Weights of a small mixture-of-experts language model, trained from scratch on English Wikipedia.
Size: 9 layers, width 224, vocabulary 32768, 47.7M parameters.
Experts: 96 experts in each of 5 layers, 96 SwiGLU neurons an expert, a sigmoid router.
Training: a variant of Muon for the experts, 4158 steps.
Below are experts of layer 6 (counted from 0) of a mixture-of-experts language model. Rows are named gate (a neuron's input weights, with its number), up (a neuron's input weights, with its number), down (a neuron's output weights, with its number) and show model dimensions 0-223. Each number is 500 + 40 x the weight over its row's rms, rounded and kept within 0 to 999. Numbers have three digits each.
Before each expert's rows: a language model's description of what the expert responds to; "gets" lists some tokens that make up at least twice as much of what it gets as of all text. This comes from a sample of Wikipedia text that the model never trained on. Tokens count by the router's weight.

# expert 25
Field labels, colons and dashes in infobox-style key–value lists: Country:, Born:, Coordinates:, Jurisdiction:, Department:.
gets: "-", "=", ":", " Born:", " =", " by:"
gate0:567519494500476456508512589395505472493446607560459434498419501537455577500539477497542521490461520517574505550424497484526499518415533461504476455501561595523497538503505515461476489498499512518532508466537524468539468542459499504474522517452482515458501478476564459500468452485433480440587404458468495527485491525406561497548480495439514488455518549531530479470471497484532535514528487464494513458481521534611502574513480529534516515444537439455484481474513504479556564488461560506442453536502537496544536454465437585523509517501581456489522449447505497507508544522538480514560518524591527520494521486530452458515517405547516452494498488410533529448459515511466551528505
up0:505512496494571536450519534507512532507524537523531530553424466456506474513483495535446565494512563507484476499505499538558400513581504475461474557492504437498557537584508449482544521503517475545474502512506493463580465566525487581583543461415529454488447490526463538522528536435558484493430490451515434523543545494491491484455422456480479510494563573542455413501530511423544510495559493492522474480509495431447488447548513444500432504517460481434536517475483492547515473539523577509536454488485500548513488439463586546535514506511496453502482517510496528580520494459474478477460519519580529502417486492508462504576524601528473530452409465480493551430486499501531542552454
down0:457522527485506505502474604464499534526487477450477447511463492458458519455504499423563436473567465501509473521481489501522497495566508460580513518508500469474527518549412497460518561536441509564514542488494517459534485482554509498526468497448468490467561510455456533514540475531492457475540412498463519575510473454570494546481501574454555517482483421548454469510456501508500470537588362463473469532506496519519505524368449519483493567503453564457519528551514453485515510536490515417453499469533523510508517524483510543554546434598536489439500495495473513477544500462576486505567512466486497442509483499451576488459579487470513451492585526559529488444503463519571523501458
gate1:512520495526503492450483502507519493540500525451561552500512550469497464415497499494488498506581538416485528454481525520532478518510525575363491475457483494463531567471556504499461499470478472484527481576426520463547493492497526486472474536517513429494552549566528498451510504491459430471500535539498481525416487430542458410529502541495487451441428480505462488451488450558497532472497480448540446455538400498490522487541528409511478474439530533480548451511460471521574439490459508479518565545556496496517549492520493513454549493416490533419599505451554492509452499481465549469527509485545521414477531463435543519514461538477533554571436459460478568467483489529461451468485
up1:532476486520487461512480506538508519504592340475501524500532459501419461475463525532563460497534566471480585468508480464512488486539426526571488511499539460472472502476474526504532492506571490485517525526545562512520480520473462461514441469510512507514489473441532522520463479454494491431497505534484479540426549514567459455550510471529499502537467425476539455531482459466506464488475442521454464498518531540467480407557550455517578507526452536561530498521489476514500527489507479414504461485499486460423505539541492499410491483490510500480475525446522563509451485442466538597427534528530582506486563500500541413477453434530499418581485470482515439544547438426426493549477
down1:483551508489528499536494462503540472534495484520496510506476419513576615534531542526498455508429527459512453510588520509554545517529529557486545528508458515563487437549487521457521531536546500479519469460487589558439512542497519538498479485499560497496487495440527452485550475498485549484504555528457506583497495550539586490469520432490543521501460452557513530458518484455444544497566519521589554508468498497533537491597544514518511485475455496528481464479470456519588502504514500442472493489536545433504464506481561377486536448521525432550526477515504547518494464468437462521513531477487503525554623555488464494514571526426438476502533585503456429514472563489498442546530
gate2:492511467488529584483493546496454510585504492446561490535497409533470436560505528490554476612514538520486491579512465522550458537463506491501505502470522520561505508492550426495494496485490468453435528472528498516538551566469552479440412494493523465479516543445539541438413484546509471418493477469484506445445460425485576491514554527454568511510493437525546483494507538517445471555476477424528457478416509518530496523465517473499478520462538591509535501516506527461511515485517554430477512486521480529577520510481465536588487446545493464559519549463533515486531534557441508495495518464456557505455473471588435496411478557542520475502517515475470491534512410541547486575469
up2:493493596477469458467447465470612563430561477554494550491498493493452505467510489483544501442483425571411441486552506430538522530570533493484538513482451426454509587444511506420520536551509514466499512531554494491512468454427480526495529505503589491480477414576524490551493463499455521477493519487452503520508460498515480484521518471462525463510517522499535591501462447520407488488530486456433529486490449494471510521479488422483488478444437461548546499470520522448515526523530461540525487459425494544569558494513475502508529461508445439427552537523472534578505519479483555433513456480480524503496444529525510455524466525498455507420508630535534501521465521482498485466555
down2:498536514518456420487476513499551546420510509509576528467504516398544553416468454527546466483444455551519523467562496539477496450518429492445470491501498443547433530529574488520578458515487496529500496454543557497425439523494569423530552494474524435524480548479477480478575568498479519473503522555501503509466497524505507506517479594479489509526531532517511523569455482508527491499428487483492503516495480454463458558539420453489497492509505485541501458479542528586531474467499498398516490480531535440398501524512499491532523403471517445464491528467490512514501413480477557509551520494567534462447482481531485547457469473430565453576463524569550543425465498488531544453540

# expert 31
Pipe or dash opening a new line in tables and credit lists, and year parentheses: | 2016 | ..., - Producer:, (196.
gets: "|", "-", " |", " the", " (18", " his"
gate0:489479505487471477482617572497491507443496392502494569547480500541470464576442522612497454445471590552501550413481508548446510514443527471502508458517451397530510545467549536498529481470443523471534469560495522523489449491474538509549460515461514510532461474551510551462502482505482513458514563503472510487502475541516505503596451461535533477458568492502537491449463472476491469565475535464514511520467435502513475505530541501557496551466504500496546386484509511508527477402501483490479513521512469445447458469510469540523498537549530496590419507531450536450520503509505451587555472570502556500468460491589522516450496498519524399528525514457475569500503521456466467510520
up0:571533455524555436440435543458475562570503521509554575488462447418503460499474498448465529574503480532482510580597486552464479496457441543415567566505516419448492544521505506480505468526523456432521441493463574573460549469544527508408516476489538467494475508502506535586509448510487520520474509514555451492506458543480478512432491441528495507504537543565471480500529519472486541515481500471510487463508597478529481541514515481538459495491534530447506494487512492518448524509507561409501502524505554438500536481479466495462535529500527491470548501436532436561486495453421448473504509532485472527509432495530514529423600490499541514478456511458575489540440581465552492554510
down0:502487559510472474516490502512513476514506436470494490469504540472459463497548500467495486481465450515532503520470467461488502422476525528479393524490570480516563535493504556484479454465459537443577532495467534607518534478533496447460507517517500518557488540466467513508543486454404532520466542521481426507482497468515555487507453491469463479514505442496552423550541557504539545476507505519412510487439403462498438524510511432583577471380503456492503499469472519525540497432515411486453464445514492565498476519555509464459425474525574501489426451466516466503483526519573571504592479434456444498454549506536510511494431510436470528504532447597484520495459519511507480475556
gate1:477503511499511452513495533490517481504496465541486549524550547458490528531542584581542467527525496483524564414505490496447478492520433429528480496488560420477495488541476486489492463524548536483496487515513557572462533452539437466513491417511482503464545516467476480470505479460532567484511456520527516489514443551536499507506522549550444547499510510487509598501487463580469478477623519440590488466551546508525466482494492445438474590450512518459500456511547453530488532471484464453406454501498480540507516546508453527491481442550505476596448564530419485429493422415469457527520460490459442460454446510536552520512483424492586470511514539510512462416469529480544535493489
up1:502536421481522452502465404465448551486510578463488549536497535520473483503504554493516460497519520416485488487547505571496496454466486510391453457537526449508516508533442545516405472511500481510412550523474478505514426567520487467457485411442457546540501520559433493528484447533436456513470458453508451481500529468515523567515531535428489498544523544485492552504538450430482527537500565519503489505455464417511505526456494487408512516497519499518512532494477511462453540473498528532489471452524508476474482444445504486582509602527507497514539505506515535411490501427513481455498499461487528507574444536503546416607517486541520527497599474505565533556491501581463514478506
down1:486490568527513505453466508455551441473488534493498497445516538507515486437486548469377421524527543451447499540504490500498528537587510516544512505538510424534480426484521510529486466514506518439485510536557533435504541483518501498483522532572449463513547396449487421462518474485496495435493460458468503471537489535561513488423451459536514494495489568469507406544467491522458500527510512492490506462485534512536489419478440499444605507476478502473501447555538467492458513468459518451533540479474515543527521407459527461494457521558481542543491518536559542501529538528515504466568491554403455552495577383469612483497483487595518514463460479480515455539507490481479448493501
gate2:440473447501518524559513432476401485547514489493536540545496497505505508548490488517539493496455477473466517545541459418537551505500530517416527446494539464514489481468531569530570454468488487468497489521515504537533486501526448569502546481459455516498567516488479481466538582508525556552552547496551544515487570439464556555471495517482480420489475531450444491436522465600492392465528440541542498500549480408526483511471524489450495513496495478493440485505481540487544526450410481593490463464449387563495482459540474494525518442540461402521493465494546524543548587504501558468543489452574503505549492465483497496480527523498460475530486498574467502540448485574474502553521
up2:544482523518493520519431477493465452427454519547475514461537442521472594595484447475504468561467463477536434494478546523528465471540580552435536451532505474533444497497373521514490558599504605459462447503512502505499467527471533531425528486496476469504458577435474475497520496457580509504490485502535560470461456514572523413574497538503508546533508458533486556426487485501482475501449518532441517487508425529443562504483512537477558511460477538487543456552544512451529508535497445494485497569508576491566552510391464448542450508490533475522541554439493534518530475466532564524504534501549514523464509427512568504468529514449523472510491517453542485473503488484514493500501
down2:517434527481562497436447478530493438446470550532557501557436519475543491553489415507563459502485503565537470505420532418547517535480454556511421537523552485465511448457536519477511470470504534499459503623463522494506430485475503495507493488548456507454505521502607507503462503487444503526435536519468466465543448507474507389557532475533537500554540412497534536553492437561508542498466527512460433560544499484470459587494467455556458452520434500517501449510492456505436513513491445514439548498502482511534465523506527561519540444463529503467457499456526481461474506499503424504486530457427433552511459494489472503522544524532507404531500446543550518540477517486506470463433

# expert 18
Capital letters and letter pairs starting acronyms, codes and abbreviations in lists and tables, such as CECO, MONA, ALC, (Z, INMO.
gets: " A", "A", " E", " D", "S", " C"
gate0:528512516519468475446467499540468532502476531436529434559489525500481508523608453512458524536520438539477474498512527438532472488484519502505512554493492549573516518472530489520493534520490434487462484562489496402545456494488564436490529548474446515523547511470542547493493489484447440512581425526531448486484523570495477463486478529531491460495482573461593551456535542449518476518480500518464446566521576471481522525525420454521454435535433475506484555492518526520486501504411495473433516530454456577515501503523545493520517513515486549463518535472530508474536454673485432468563433401446502500535526492586500538524454446489517462531530523524497569458501505528529551503520
up0:484515500534532525493544536606510568471480485502529512436536485455513477459475503423457557537531484548432481584482524473509541476498482476451437571491422592521516514464471474493446468532544507433466501492456510482485512535444525550548516540514557443522505466503534516566567526489471549485510478525403491433390450447480538455506537496448523464426546529509423528459575434542560476441575464415526507503513459450517511541504519487510514482477576480510519544540502471524496476506514527432455484541444520484494525455537530478498519455488518480487536543492550415582543512523495519510517477420465482472517465499495482499547512455527456521512483431498638485475508572498503460522497
down0:498425466452456515504529545518441506460508448555445523590437475539510488469509412490492485483483479600515501501484487529526500466492435524524507530490521506518430532474566491439565544541494420456514483455503485498503492490464497518424500466483581508516553375444531566538591475538471506505536511516529584495523518474534513499545478474494499526546510513478482408471512558508517528509504505468453531521474490514487500542611511546489494503463512445580445557495485507527519532480493466474433536499511574463524537452445505463485506442477480582513541471475491497558435474448547479442437489543426345491490442503508512444509492522523550505470509474484452513442501528535525553569505
gate1:456461523539464520477427473504481445489554474481520454525498500503430512506500492429516488591468545471564503450591472487492465494463480533503555556460507556462425543469496485471517527533499483489489473520529521586485549540409484520526507541558442513484480457557478565486541486534512579522492449558473407487540372376525500501460605470522439508559530498497446543394506504499452493498491514471447516517578462479439410448497510447598518465457458512546465460501551481466465516514528457534503514489513509542538447449404507452484503483507473481515528510405528474484504509522515516498508509508520494500480460509499465555506495512522480486541486470525443496582524486516464519433483
up1:484507436480574502505515556487491482554503503447580488530547530516525509540465506592495509500568526593513437472546545534544486529473457530477554486518522535485463517549468521451536452480507490492440437504503494461465527484459458536516420490564570472553452493541523516492455516449469520561461519528542527536500536570530515463513501490473493526482443453472553531528504586589520460456504490551466499476489439500525439535432496474554542509568564544551542416409534480468467516510528521472551524505440451564486530486514460437526491487518514531469602490562514462439524516495550552479516501509520508480531528543459523472485512569542436518563547422405515556508509595519466508433473
down1:429557501478559507516499468465494511489554448515442489470532496403490527476445560482509524477533498523554450420418489547493565582501485549567502501455498500465506474530463477468483487437525552525476513423449577476494527473462540518595456513482506506473499442528491473603438565441602473503530516458510449510526473501556570502568505495478489553486479468447552488491544533429491507555495484539546506521546462521573472540464455532473542480525551499490553517524505479527475501536516462477487435427493485504453499510468494413465550521474533536483458531436479508435515455605546484488520559442522515452525481470426450554508512530474539497473468557458534437469417541484460461493525
gate2:492497485471532484529466513511543512480520484439454454474492509556528519539544428478548520471508452525487528514479590534543459470496440508484470513509538552459490518522407496537572507509433446510509481570498504484484448545547475507600496497576474490495498448420468497524511498521485534471451590489541509540444500452518461424533463486487553438439479522507535557433505461467467606471532542523525472513422454550505448435565489529549454479516484512572548560438498547514477542442465504468474485461529582433554458561498476524444478450493448501567515436502550529497514467566423465444565521585504558513521552448511541439469480542485512526507429489518519459523503501522535529494518
up2:494392518480457499462477466488516501490424603507509457534563491490442512420453466461541510488540535482521488443568460571430511425473485505541489455504453413418521495497583512422562428474512560516559498493511438495504496483456516512481527458532537475503517474465462543483573531522550453462546467470504537538484471433575452507518461531501567458473472550506508537546536479557433458551542528496496549538445469474444493543505565441455522521499509432503533518475471497516536591477441502571539538535486482453474500592485506533565579451516544485456521538533504502521476508471547451490443515510475505443482445487515524524493506502471503494448498547480495465502458473561476454536403
down2:481500520483470468484447526535532517478500521507446461578518544569487533498480533471571519563485475501530495420533496447511510549431421459478492498434496498491519448431477524410487539550507465538504485576439516449530499487446557453538558414521525517557459509513489466513512533526525406450507503520495527478492460519531573530472513418475432529502478449508452490499510446574470396434488419500518524501510570512552383480489508490504461555456471541563448469505487550514472493449505462523522462506456553441412526447510513544505460493527494510491562450500499520514575528525538503438474485470480508481478568418402485481560542512482499517497495517487517427524474520483490582494566

# expert 44
Opening brackets, quotes, hyphens and prefixes that begin a word or name, such as (, ", un-, (C, -to-.
gets: " (", " \"", "===", "/", "-", " un"
gate0:447417626500506441445517482515567527557461632528543478454485578453492487498480514480470458546508486510488556445517472465511425466483552511536483522474475561493490536504554439457481454537470525532481503490527567509478465452598483526531550525440449483469518470546487572497505443481540474493503480490500480442546611497479507507496473550450463522466491407471505507503454479495514557484523528501488445470448571541546506525494505516487495541484450580466482418477526545522526475558462471488471501530484469500446537517463444516515439546444482513535422509514489440455501512466494521495513491494468431436433475506491429498477527482457495522471523544536470464479597468501479510413602
up0:420480478491491453533477533506535490507402461545479640493496467565552481494546442496539532546455573479482481504562534497514624488507513443585471542514491475491463495510485467525566524453391525485536491538455499499442477482490502469442525505540564507484521447473472457455501478500434504504538519501535522532462547475472505541512479520430488470475483497458437503494466443486536475526509530484553514502541515521520532507527524504505472511507549541580565561504459523515480491527528553508500456566480526458563460499458508504468591480446477532575469518494544407438488511487482468470502508450458491475517462447490564443482560434461483567477476518584476499472498503545567629558465
down0:471526509514476467457470491512554487485506494546454438513432552440557491506439523492515491436545498550487503486499529549484524478509433604490464510481579488461405527589419399512454446519507509530512497489466441431418486549526479499502503498511526478533517521501476520498492507506415518487471491535437471482509472520535513532438495590480446576473493477512468514547462505504572479537483549568508452519582494443445539452434542465446531530469439497539473468507512443533573469560427444511519427473495540519518495489509508616530495507473538506470496450539529496501498511527502413454556491545489437499515518498492535441509550462459503562518414572542423494561493517500459506473470
gate1:450445455585528469439552531469499461506566499450501551498487506447547564449471477459537487527485503442583570516456536522523435423487503592528499463504525521468458470440500494463442543478476516554439531546437575515506529500527509515496521440592526473557613526503528486502513462442478519533504462529455476524537469504516485493469506577472432484532438570511461434512528495551456471539528491500436471485441462542514583524464516504489504516485524579465491527529495504518476544448533466500480484556542488500512415439484488452535537440418466478509496519559571540408580494497480470472480511496577496492545435523483491461527472447508497471578487499536478453491472445473491564501454
up1:464486467529486564529474473563520434481455454451490481469463526528505545474493498519504507456541490488529487514502473532542514508501467449556472497458513523491360495513499492472486596568506518535544554541416539541551468464472471481418547543527523487542515544513470542394574508476566491498604461443529473509433553437499454460433430444498482520516560489570457525493459493469480545475462486560452515508533500592458527462507488478468449435472463517427539489496479469515461512482529483518454544498480525436509483464517540523497466437478467488502482544504461451475508440451501534461506538488553526507544456449469518472546602513465420492513538503502420583545557532450479520540551
down1:630469498478507545540551482493464580468497492489530471458498499475510471528453502494519522462488495538502471553503522507537435450531567482471436462571490474475491505522464498519550519423442527529552436528592443406546451523499570494516559530459440419484482558441493485526477538518514511440456495461425452494513456519437503534486475497488516434470491499496600489465565499510594445483427549452490552483480508519508492479474485559515472499532565536501536459556446558495466539482509512536497484459497469483520460535534541542491363459535479516518525549471481581513478540529511488519469462467552477519477524477491491507501497485448509557531495557387561491571525466506476452507570
gate2:516451495526475426467524492489512493510510475530490561574392538611555545500556520601512514466417460480505545494470498441514568452465520499558422559525522560461473451486527513503540505521484500506443526463558457494454483477529460472412525465463487467523508483520510480560458477466450509484540484508522539493488478488513483433541405468537490506442446527475435525565508499531505499553526542437495430422505416511458468547490443503533484526427454523485488483566495587434525538452543518496547456532513508481470508479539483471566472538517494524485523421425468520492514526521506558449495475480501568498518514492515508491435501455450456545540531585490480397531496424534481537470509
up2:513528510534517461533521529444517467512498524497455527563550489413505492500477484465542435492559450475548476565448556441549495487544422487464502453498491530470551477497554452541456473531484541492452573545471513528566524519520520496522478554388526501519427434534496502482521477567488532438492560521526489444534484584468593505521549569552464481488499439565500456498532533484532512469510590440397484512523528590521561497471573514438480481437483455435502529429509477521506493586513494554534529564489518496493476467431505530479535483474523540503505533568513444471483477473470465514460450545441489508523497559519544405474495499455469535418455485528508488516467546500522440525467
down2:508473517518528507551470447534547497564445520538541521531621483514519499502540491518491538490528566519550501522539502566529546403553512566463482474495511508460495481548538543535531433376537464511530431489526525518512553448554446500559480529466465545453523496481541531465543527479489527481513536504519422547453566548508519469487522580466472493440463497435483583515570494464491480504520428500469517482440478514453492508457505477513432415481514478429482452458605469443531484512525483539473485521543461475501460456568484471517543463465434467566488491558547526485434527532550549500500465470484415493507427485487486528394522477519424488574524513500566521477467503489535472521496

# expert 33
Pipe separators, dashes and colons in sports tables, score lines and bulleted lists, plus country codes and field labels like ENG, District:.
gets: " |", "|", "-", ":", " -", "\n "
gate0:518461554477621483525528500527488501401515511529530468515479558610518500536543501501552519534502459485497508520507501479524499496425443458518501473437470494490469484539597488455474560454443529435446550454527494495444492462425461529547468521467562509458523481471489532567592424553517524466538513468531523555485519445446446467443520511545500518578488509496501430450465494531480506462557513500525449489605492510492539512529518551504516453488588447557496461510458453478521499474472502488443510514451469496450512471424516478486538459480544422453503473520507464540524496516482482511529544526545500497564590464487363495525506533498544479477541470460475462492526431488407505466455
up0:530575462516530558496506471499517540462543547505549467494546502560487505451471521538459497488517517524454500561579443506504508480544525573475515526502508499511413570487478482534454469437487497486411461477546538525495524421491437496506520510487489485495520468483514538514574532484522481551523539577454438513524428544444542494469497448555558488475452519513545522493450489511511486464578510532502500570508528534457486491543545559585495483570517566496493519510473513525414417482523403489521517486380539418505536462463508539546503503482514507491524540526485543656465545481438505511523495497434486463521541518506548467453469559517464492454535542471488467579576511495462498424545
down0:511470511478497515488528545577461383504475431440466513429547528487536465570495501417445499497435436441536460457462538494447484481510543463518522519541563432487470442520491572465547465519501478557585534511463516493521436596541513466517472496484513568522479496500523537512503510529504504525539444540481406521474435507491484493473549507504468534642544457486473478491532475501458514544541584490508485519387533515534512454473474484525486536498396524488419464470501518573530479552491470554454473533586453504540501531581518561469497500481497563550484497485463533494513490516530461487499485473540508494482475517545519551509501455497453476514497477516596512431525475494494423555521
gate1:488498586462490470528506507497463479520479468540494518429464572440516456536564460499469560430539481479487515541506541511515514449503471453548436550507538564473586494509502505409483452510525460434470513503503495512498567447477570451504447537547561551523487458486452539507541535438501470547514547473573516535517502502449489511536550470492468523490463459501380446479471470540558461547476513526501451501438533509513538419532546513484491533477513556521459521452446586516492468519526569546544513609502435523516521538559473504510461473522517514497535559486531473591474487565466454511564452462517596477520471491482455536510515494534482548478461444411535516578437523484506514474437
up1:491501537470447450565492490470477492483537481578493485475494448498488500567580501565496528538537541507449549444550509460547522546429466465489498503489564456527484517533545521440551485481520509541498518502521440493503488467501490499439437563468485498479492442444515465449506521443551506510468496473415511517452425505494489518461538449479511526492460531501497488512460416451493581499555414516517507497461470590503424469518468480475458531508441551535498543471568496545551534504508455563545483497452516524578462526500450573445460458531477557428450497583445479550461558496511594531498536535537495419532487525577547410493496530538495526450518543452487549562566562482466510505441
down1:524493537456465516531430483476454504437592502473505480543542562546455524467562543566497493457482584511521489460473479519512492495546508458511550528513555574468502490538481526451590480458513584525479536523475496451432509593521533534495499516543432558531493500504478483524526496468505543508492467512482410411461492555512521415497525493505475508462468499446519488432500477476530419509507500510534552564536442543538453500487478463511414501534517579572492517509478518432501570489451479533522522571487523501527494510433423581451510545486400524499439433578510510583536491546500479480527474543560533481580518556517502481501495547549541506523560504514418508522516484470459444458491
gate2:503450580553490452546460472482483520466464523391551425534531478465529546459500495545467527522482474459555487540444474477451535518511444518497522543467416485408478506499494441457478489531548480585508535434561541508515474474579433504532457566448481485515449461461488489509493543486459520502454456489473449486500515442479540453516364550467551445561523512492453497379495468511507481541526600497556472455552450545515503459534525519467480550451474471484501525467490541426481509562499484466566442590463484546590512531477556533512461475514493493484495526538506524546512549543524509466510531549449522521537465457503514534555479496433503475559528479491461529537450523455464494478495
up2:524512492503490556463458541526540513481448455536510539546426451525497571496509520487513470496465525600542465522542511481613469496523495557446516503543528455503536510505463495512504464493482469505540551520491609451517536528503520390529509500502456490505486550527480454551529517522538542553530523531503511595481509501518548523493534585474419430524506449428495494427503479556534513425475475498503506444464517498485473498536453556502489454474539522525472503515495424516498539434528485465429481479438444505521553531505448521425401472494535561491544481472548459531467486409462455581442482551495441481499510540520443469437474529489478437473560530563479531470512465538544614467513
down2:486506528524488526524506464447489580548487573508498456542533532455516509490501514540430546458475422465588529465456506552503528460525470517540515455494486521529545542542517498535490540482500465568443473479531507536459529463503446545498487468556487498469523495405515471423578524589519492531558543496524560548505512567531430569429493511434488460417521473535471577512537511534491509502543435434565482463553493552486561540492514428521456539530451551470553552486512485480450484462478482501462446464448463509522504472482467435568468465442530499457510471480481495494513525394471554506519567524500508482457445492456519455535478534513499463582551478490488580543547421505485467577559

# expert 23
Pipe characters opening table rows after a line break, heading markers like ===, list dashes, and infobox labels such as Born:, Country:.
gets: "|", " |", "-", "=", "==See", "==="
gate0:512541508527456477404542409521452464533500538465507520479519518488510493476519507464557532514535532519517418570528450493521516477491559465463506431510488519526489476488500532460481567504541569449489454531460528522479515457427461392516467473557518490574468416433470534461570451523527512570469470429499502454562555479462465458565502550520530511555497536561437524524432510520541528455546553464487508429524509482509464557504468534425447523475509509500480524445495489454530505536552442509472490497561509515519571568443522506466534413454566485434480475521544548548449519448426567548463527520490436482482494462466527510478505524506531457541510550496549464550503572537477486431555
up0:539449447490522429432481518534512516508535545486554426622515572476509498481568436570483510479453530483467458557521481565460507486487535491490523473464494585491507515505436488468458536509483493433536557500493450492543526492459451444504513493477541518533524463532487541456501615473477531570517495494485516500521445534526611498528518473519419586456504463533546474462503535507501467564513515508577463595527517509546450480487563522565458460493513493524581420516537548445482502475480508517567549501520525502494551471436503464483480516548509490509495457496447521454590490570475509481473502526576413478455520431493522512540498492521558526566442540457563552460495529502519499467462
down0:525442463457486515543494467483490514430549522525430457558472467480592495450512454519569531487474536504503505552554552517548529588506543517435420504483500432490552492493429539478525477525482478468604518505446489595521594449524469521445519468509582504498490480505516530469555469473449518499477581495492561549463443487482437418517412541507510532544528497448536458549522513561428579461500516570494518561513559519485475469464520506449516503515518515546514505557477434453525488479515496452461542505463408508486472458502449549507466469491460515520527472511485453472550534559501455466494587544567508588546563471491444513527502482496461464485458515473503522510524577457465530501497
gate1:509462520478553555516498570460429464518544469529483484506451441521517442499494551486529525496476477524527493502492464551541432471550455567518530500490381590572432495535619538524523458526555492530445533527558468482521459522499523460490483471512520594482490465532508517528534425467520464504536479538513495498504501479452494468464428500508500570489508536513553527460490533518437567524523575470515427518502528487509535543502456442520507540527413471526497453534458528513487486440540486558467455445522494536515456495464477527518523507479541502494563549490466439523533418538388481524539486457509497499514488436520490568471529516550539469502556579428584484451561519403536564479519
up1:450476536584505540512575538470468458458454504435526537452498492510480470450559482491461484545544635512568475514460502507494562494464479461496498539592550468487589455485532444498497441485481530524513507480493500458512468574470498473432496513505504493497544485465519511502522480558509527527516513491445498477488544555509487509476513480555547487506488473476535517553541514553478518565503505462566552601530440524463482544495527518567494496465542448434493521468489493558468496517488509455491469494568407511528567500524501458461581486538450571460488477580486465413568589503552537478542553512472455489493511478370486516530500524492464453499598552485441567494481468447490518556482
down1:508482528558541457514555531554478566526528371508509444531577485520506542597500509546475500460520507451517532503593537533412480515485463479491498459496502534438462484410512423520494536504541467480478488527489514496497466444510492492519473432503630470494546466481482463419545446417490426553480588510468436529503514506503504483495479499485474505412573462503489427454565461456516562517560463491563518516488476591447457495569509489508500468471526532540533494447496494477482502500545466472463453519475557502476468516461560533483460492532495498456442512442561471514498498525492456469524460488483509495451538569470485471536463577466478500483406588525557494507503513503539526534542
gate2:507462471497507478517551451499462492562487537523391514532561490481514422474510534514538544600506499556504448482466469493582571476480476479573479496503456427434471545483531421418491533472455506537514471478544491447498551561490466557511554507498547460460503512424506543526470545513486527486489501530522554578453523488495450475569416518461503463533495448500552495521486524470492486458548496488491541479523495558463524512448478501423465495536485560477499532503459510531561558500476468493511569494490559528534473523460466474490526512485451416510436508473416494500492471510564566455495513512485422434473463400549417530508543445485549443506466562473482487527533360474485514503493
up2:459490476493487488507489523462527442465501449540467564564457487513483537536480505559505510430462482525492497538495496451524459510526499525516535464461525517593428504525652567445521554567445446528512490478457510540527471444427516536529477487528495517494536556470536469481436468498519380552502552458549520515547537500481510475536443448458484447522459541446519442559548446484558476444432464570447508469469488499499503591484614501516473512557456534481501523535497489525495484477503488496483446484519460447499518519422440524502539489429523479475526471529533499491524570522523484506504488502511514398533488516544505429526484509569491505531511488494504578509605488546501399442511
down2:526510594481505558485479497531494596548529552547486534554498487522505415511539502438480483511520476447514523425559554537584451544515449457464483489480462462564507532423452514531527496522556460533411471482532490533461459517483583472491519448501456463462496472439450474508497531482532534476500518508436580462480459536588536441483535522510494476485510523540565538508487444528436505563501521496443530485528511508479486495507499484559492450474501496556551477502547501475475478478559541536569500502472547535516433415458572502543561469565504459478489541469479472546493483552449505464473466506552460590505535500501411490543527528472483484515406567390486489514471592436498521508520